Weights of a small mixture-of-experts language model, trained from scratch on English Wikipedia: 541M tokens.
Below are experts of layer 7 (counted from 0) of a mixture-of-experts language model. Rows are named router (the router's row for the expert), up (a neuron's input weights, with its number), down (a neuron's output weights, with its number) and show model dimensions 64-127. Each number is 200 + 20 x the weight over its row's rms, rounded and kept within 0 to 999.
After each expert's rows: "comes before" lists some tokens at least twice as common just after its tokens as in all text; "comes after" lists some tokens at least twice as common just before its tokens as in all text. This comes from a sample of Wikipedia text that the model never trained on. Tokens count by the router's weight.

# expert 72
router,233,213,190,207,206,207,206,200,192,185,225,189,205,194,200,233,167,195,215,178,182,170,161,194,196,209,203,189,172,150,167,201,178,206,179,198,185,205,189,190,179,215,216,222,222,190,175,214,207,181,189,203,158,238,178,196,195,192,170,227,191,221,185,212
up0,214,222,214,225,219,197,182,199,190,196,213,191,174,193,204,198,221,187,208,206,223,178,202,169,202,147,202,204,141,203,168,217,208,202,195,181,217,207,223,201,213,205,177,169,204,220,167,226,208,181,212,217,180,234,181,179,223,201,184,219,231,195,237,211
down0,229,216,211,188,201,210,185,201,200,208,203,226,194,257,244,208,195,211,233,168,197,209,188,222,208,218,217,193,216,233,211,202,182,192,192,223,189,234,207,178,228,199,171,197,199,165,194,234,200,199,206,187,243,200,200,179,172,214,192,214,204,198,206,209
comes before: "0", "1", " |", "2", " |\n", "3"
comes after: " |", ";", "|", "0", "1", " /"

# expert 31
router,229,222,181,191,198,180,206,220,211,152,212,186,200,158,237,244,194,190,176,182,192,189,204,213,201,198,180,208,181,186,196,200,221,216,189,221,204,204,201,169,183,196,189,192,210,189,212,229,198,171,190,167,173,226,205,216,215,233,165,209,222,217,195,180
up0,209,206,207,175,196,219,202,206,195,194,216,216,238,197,202,189,226,212,172,195,189,212,224,196,191,201,195,191,175,196,203,241,235,211,186,206,170,178,185,176,157,214,175,195,186,222,209,197,160,214,188,164,193,189,231,192,229,222,160,155,198,209,204,173
down0,223,178,222,177,219,178,199,187,204,203,215,184,184,174,188,193,226,206,224,197,230,209,227,219,190,196,218,200,163,214,218,216,154,222,209,193,183,201,181,193,200,223,185,181,197,186,236,188,202,188,180,225,214,221,219,202,184,190,154,168,219,211,227,186
comes before: ",", "-", "–", " |\n", ")\n", "9"
comes after: "-", "–", "20", "19", "+", "8"

# expert 22
router,217,211,179,173,202,207,211,197,193,168,211,221,198,184,231,224,192,199,183,181,188,169,173,178,206,194,199,194,180,169,173,217,198,203,184,198,202,222,187,186,197,218,219,234,235,210,171,211,176,183,183,222,170,201,193,208,201,225,184,222,195,203,181,232
up0,175,248,176,161,233,217,203,212,195,203,155,204,170,197,193,180,191,169,171,200,226,221,171,224,196,193,185,181,195,205,195,187,200,224,188,214,185,244,194,185,204,192,200,221,236,158,177,195,197,166,227,218,220,190,198,174,212,180,190,191,184,175,220,202
down0,199,194,179,173,197,218,189,189,215,200,195,196,212,205,221,189,184,219,177,200,198,161,167,188,171,209,234,196,224,199,206,223,197,180,216,224,207,214,219,190,191,211,174,242,230,210,206,216,231,188,185,190,226,176,207,185,238,178,204,204,262,188,204,229
comes before: " |", ":", " |\n", "s", "ed", "es"
comes after: " |", "|", " R", " T", "ot", " No"

# expert 37
router,214,211,185,181,176,189,238,191,217,168,193,191,187,197,217,249,153,191,196,204,177,183,165,201,210,203,201,183,161,174,174,209,212,233,205,200,197,226,218,168,183,195,196,218,215,214,195,205,192,195,169,186,159,195,186,212,193,224,184,223,202,199,196,204
up6,198,217,228,218,223,188,238,193,212,160,228,196,210,198,167,233,212,208,208,223,207,238,220,194,216,204,224,207,209,196,167,241,191,193,197,194,163,176,198,171,164,228,179,196,202,191,179,212,197,187,231,152,210,199,173,186,226,224,195,185,192,198,221,181
down6,189,222,162,219,252,187,227,212,211,240,198,212,198,191,188,195,203,214,191,200,182,221,207,203,188,190,247,224,202,203,181,204,182,206,190,212,178,231,218,165,183,198,186,186,228,169,203,167,217,203,233,171,180,190,196,186,209,211,142,202,164,187,215,200
comes before: " ", " S", " M", " D", " L", " R"
comes after: " |\n", "\n", ")", ")\n", "1", "|\n"

# expert 66
router,239,223,188,176,164,194,220,209,202,183,226,198,213,177,215,252,165,215,214,180,178,187,167,220,200,188,188,196,167,185,178,212,185,203,185,209,186,214,233,176,194,236,214,229,209,224,180,223,173,174,207,189,179,202,215,206,206,210,191,244,229,211,180,184
up0,240,192,206,185,186,223,208,195,207,203,183,223,159,227,173,183,201,186,203,189,184,211,187,227,180,209,210,214,210,207,173,207,216,169,216,219,193,174,209,199,209,197,176,225,205,221,234,223,185,181,199,191,195,194,210,183,203,181,217,187,229,256,181,195
down0,213,200,165,180,238,186,184,208,188,199,188,184,192,181,204,225,196,166,190,221,220,203,188,210,202,193,235,194,245,180,212,209,200,169,205,211,199,176,211,201,225,222,196,188,208,236,186,188,209,219,205,202,230,188,234,197,175,179,217,194,232,179,167,190
comes before: "her", "a", "or", "ic", "ure", "o"
comes after: "r", " P", " M", " m", " p", "m"

# expert 64
router,242,229,197,195,208,218,224,197,231,183,198,188,190,203,214,242,171,180,204,175,189,159,166,214,195,212,192,184,173,183,168,200,185,216,198,188,195,226,176,194,194,199,204,224,203,213,157,209,212,188,179,183,161,211,203,207,202,213,183,224,208,233,207,209
up6,203,213,189,188,225,224,193,150,198,182,172,179,161,219,177,206,174,195,198,172,221,193,193,188,205,213,175,216,237,188,199,194,201,199,213,210,183,204,193,243,171,185,175,202,223,195,147,209,228,188,203,186,187,182,201,218,175,207,204,210,200,193,190,206
down6,158,174,203,196,178,186,196,224,205,240,173,193,212,208,196,203,210,176,199,205,234,189,206,203,207,181,194,193,166,201,218,192,167,163,214,199,225,186,173,169,201,236,214,187,179,195,225,179,189,204,198,197,218,189,171,193,180,180,186,189,177,262,217,193
comes before: " ", " —", " |\n", " N", " \"", " A"
comes after: "0", ")", "1", " —", "2", "3"

# expert 69
router,227,246,177,182,199,203,214,186,210,176,205,222,210,190,196,217,197,195,186,163,194,169,196,193,202,207,216,200,164,199,199,187,208,207,204,202,189,213,228,164,191,227,216,220,198,218,198,208,209,169,195,178,173,195,192,227,199,210,168,235,209,231,217,210
up0,211,202,198,213,186,225,222,239,213,229,192,199,183,213,203,182,196,200,189,169,201,193,207,176,211,189,233,199,187,232,161,208,219,219,187,234,243,198,206,198,171,235,226,196,240,178,208,192,185,236,195,211,198,203,221,196,203,234,196,208,184,205,236,208
down0,147,182,180,203,180,203,204,198,161,197,214,229,222,202,223,195,185,194,184,186,215,215,185,162,186,206,177,228,251,225,179,216,175,192,188,182,185,213,184,195,170,163,189,173,204,194,189,216,177,215,213,179,209,217,206,234,221,156,177,191,169,189,212,213
comes before: " ", " s", " f", " m", " first", " c"
comes after: " in", " of", " at", " for", " as", " to"

# expert 33
router,225,215,190,193,219,183,223,192,209,177,214,177,217,209,206,226,164,208,189,200,153,164,190,220,184,176,190,211,195,161,205,183,201,207,206,207,202,204,208,174,169,217,210,209,185,225,180,203,187,167,193,228,168,237,207,216,203,203,189,241,201,236,186,201
up0,214,211,208,173,207,177,203,181,255,187,248,232,203,223,225,191,186,211,243,208,227,206,178,144,172,179,179,192,230,177,207,201,180,206,197,193,211,172,249,199,189,186,183,194,207,215,208,185,169,198,181,194,189,214,237,180,214,178,204,194,192,190,204,206
down0,196,209,196,211,230,190,188,201,225,180,197,217,189,235,208,165,233,202,192,223,157,203,174,204,196,190,198,218,214,231,177,198,260,194,201,196,185,228,214,195,204,200,176,212,165,201,187,219,172,195,213,214,221,186,182,208,234,183,232,195,239,197,204,252
comes before: "19", "20", " a", "18", " the", " b"
comes after: " was", " He", " he", " bec", ",", " November"

# expert 36
router,249,184,190,202,178,202,207,198,215,197,201,197,224,162,221,232,184,205,188,179,182,198,194,211,175,197,222,213,181,145,176,197,196,206,198,212,182,217,225,173,196,191,209,209,223,223,171,194,185,157,182,200,163,229,193,219,215,231,193,253,194,234,188,189
up0,204,168,187,179,233,235,192,206,190,166,208,200,194,216,224,171,200,187,187,212,191,202,204,219,240,207,217,203,229,190,206,233,245,189,203,196,188,204,197,182,214,202,206,221,174,254,177,216,193,165,212,215,187,234,164,208,216,185,183,204,170,172,203,201
down0,178,211,210,183,215,192,222,213,205,189,204,227,196,186,233,170,194,205,212,143,218,190,208,204,168,220,201,186,185,192,195,174,153,231,193,183,171,182,214,189,194,195,156,192,201,218,237,244,183,212,219,203,209,184,167,201,223,220,224,182,203,187,250,206
comes before: "r", "ru", "ed", "rib", "ain", "ro"
comes after: " was", " in", " is", " were", " con", " d"

# expert 53
router,217,240,162,202,191,199,212,213,227,173,222,193,192,177,206,229,169,189,176,197,180,190,183,209,172,198,209,187,167,156,184,196,189,205,199,191,175,240,181,175,180,230,219,221,206,189,166,194,198,165,174,185,168,225,213,202,200,202,162,241,207,226,182,209
up0,199,192,225,146,209,207,190,177,203,162,215,187,217,188,218,178,245,202,196,185,172,206,212,203,230,241,172,199,180,188,185,192,177,190,212,204,177,189,228,179,207,200,223,196,190,215,220,205,230,244,202,199,187,201,217,217,201,174,216,209,206,201,203,224
down0,187,183,212,207,181,186,160,226,206,232,224,247,180,175,218,194,179,208,222,193,177,207,217,197,174,174,236,195,197,184,184,207,223,210,172,185,240,177,195,177,191,225,209,195,215,179,195,185,245,208,188,179,227,192,185,177,195,190,197,162,215,183,214,206
comes before: "7", "9", "8", "6", "5", "4"
comes after: " ", " |", "19", "|", " (", "–"

# expert 56
router,230,184,201,199,202,205,200,190,216,177,213,202,193,182,214,225,179,190,187,207,182,153,191,194,181,181,196,184,167,201,184,198,180,211,184,198,207,216,204,181,168,217,210,206,220,189,186,212,204,174,177,177,165,235,202,221,214,218,181,232,206,209,198,181
up11,185,162,229,190,184,195,208,220,184,209,175,178,184,207,188,173,209,211,215,211,188,202,221,243,195,204,193,164,199,218,226,194,201,206,201,194,180,220,214,190,209,216,197,167,180,169,217,228,203,195,201,200,173,206,187,208,196,202,195,164,184,187,200,142
down11,205,213,201,208,183,212,159,200,274,211,220,200,216,200,189,202,201,203,199,180,199,194,196,162,217,204,225,189,178,184,201,228,247,212,162,228,220,171,203,202,196,200,208,212,227,200,221,187,190,195,214,190,246,227,175,183,224,199,185,208,183,231,212,163
comes before: ".", " |", "0", "%", "–", "9"
comes after: " ", "5", "4", "6", ".", "7"

# expert 34
router,247,228,197,205,203,191,216,184,203,197,222,189,225,206,208,231,193,196,194,184,187,154,195,231,197,176,200,177,188,155,191,175,192,230,188,188,223,208,222,203,208,206,225,190,239,208,206,190,193,170,178,182,168,220,224,199,191,206,192,226,164,232,198,183
up11,195,219,203,232,235,198,165,208,200,226,183,169,210,207,201,193,217,202,170,176,191,196,211,196,210,205,188,180,209,225,174,215,187,210,183,174,210,204,216,205,217,235,236,173,218,192,207,216,172,182,172,198,201,191,208,229,177,173,230,203,150,208,194,187
down11,184,198,150,182,237,198,204,206,202,204,183,196,177,163,195,214,225,198,204,193,190,179,197,198,190,210,183,184,207,225,229,181,163,206,248,181,203,213,189,218,189,187,188,172,211,168,206,221,247,188,198,205,186,198,215,207,192,177,204,197,146,188,226,217
comes before: "–", ".", "ass", " |", "ub", "le"
comes after: " ", " (", " Com", " d", "ific", " im"

# expert 75
router,220,225,173,177,188,190,219,203,227,176,201,198,184,166,206,227,177,201,199,190,194,163,178,196,203,186,222,190,182,186,183,227,198,213,182,195,195,211,206,181,182,203,197,208,213,180,176,244,202,165,181,193,166,217,183,214,189,206,219,221,207,216,204,216
up0,214,199,182,199,216,189,208,223,186,177,181,191,145,214,232,186,210,213,188,229,233,212,186,212,174,182,220,194,189,216,187,227,238,214,205,211,199,212,197,201,204,187,236,169,165,154,202,232,220,196,210,192,179,229,176,187,191,209,214,186,181,157,162,154
down0,189,196,190,230,170,216,184,187,204,183,218,191,215,183,231,195,188,189,204,179,189,179,196,197,199,222,208,206,212,213,200,200,222,150,192,217,198,224,221,217,187,219,213,208,197,157,196,196,207,203,212,218,206,197,219,215,228,164,172,200,205,238,199,194
comes before: " |", " |\n", "–", ";", " (", ")"
comes after: "20", "–", "9", "8", "7", "6"

# expert 57
router,235,201,195,193,210,188,238,191,218,183,199,182,222,210,220,230,156,199,184,202,195,160,191,242,172,221,185,207,193,184,196,192,204,192,183,193,196,244,212,167,174,197,212,226,210,197,164,202,184,162,162,199,173,211,182,205,204,232,182,221,207,214,195,221
up0,173,159,220,188,203,188,194,231,217,217,180,202,197,238,220,225,229,175,233,240,203,187,214,171,222,182,191,200,219,225,183,211,187,230,223,226,210,191,227,200,196,230,210,221,204,200,225,198,195,171,195,208,203,181,181,194,218,195,195,192,218,192,220,192
down0,208,205,195,220,193,167,186,217,218,226,212,207,180,178,233,233,195,208,222,186,192,216,219,224,174,197,213,205,179,229,177,233,211,177,200,217,237,219,222,213,225,198,219,197,243,208,168,174,222,197,193,196,223,233,191,203,209,195,198,200,193,211,188,220
comes before: " the", " a", " an", " been", " s", " m"
comes after: "ed", "s", ",", " includ", " it", "es"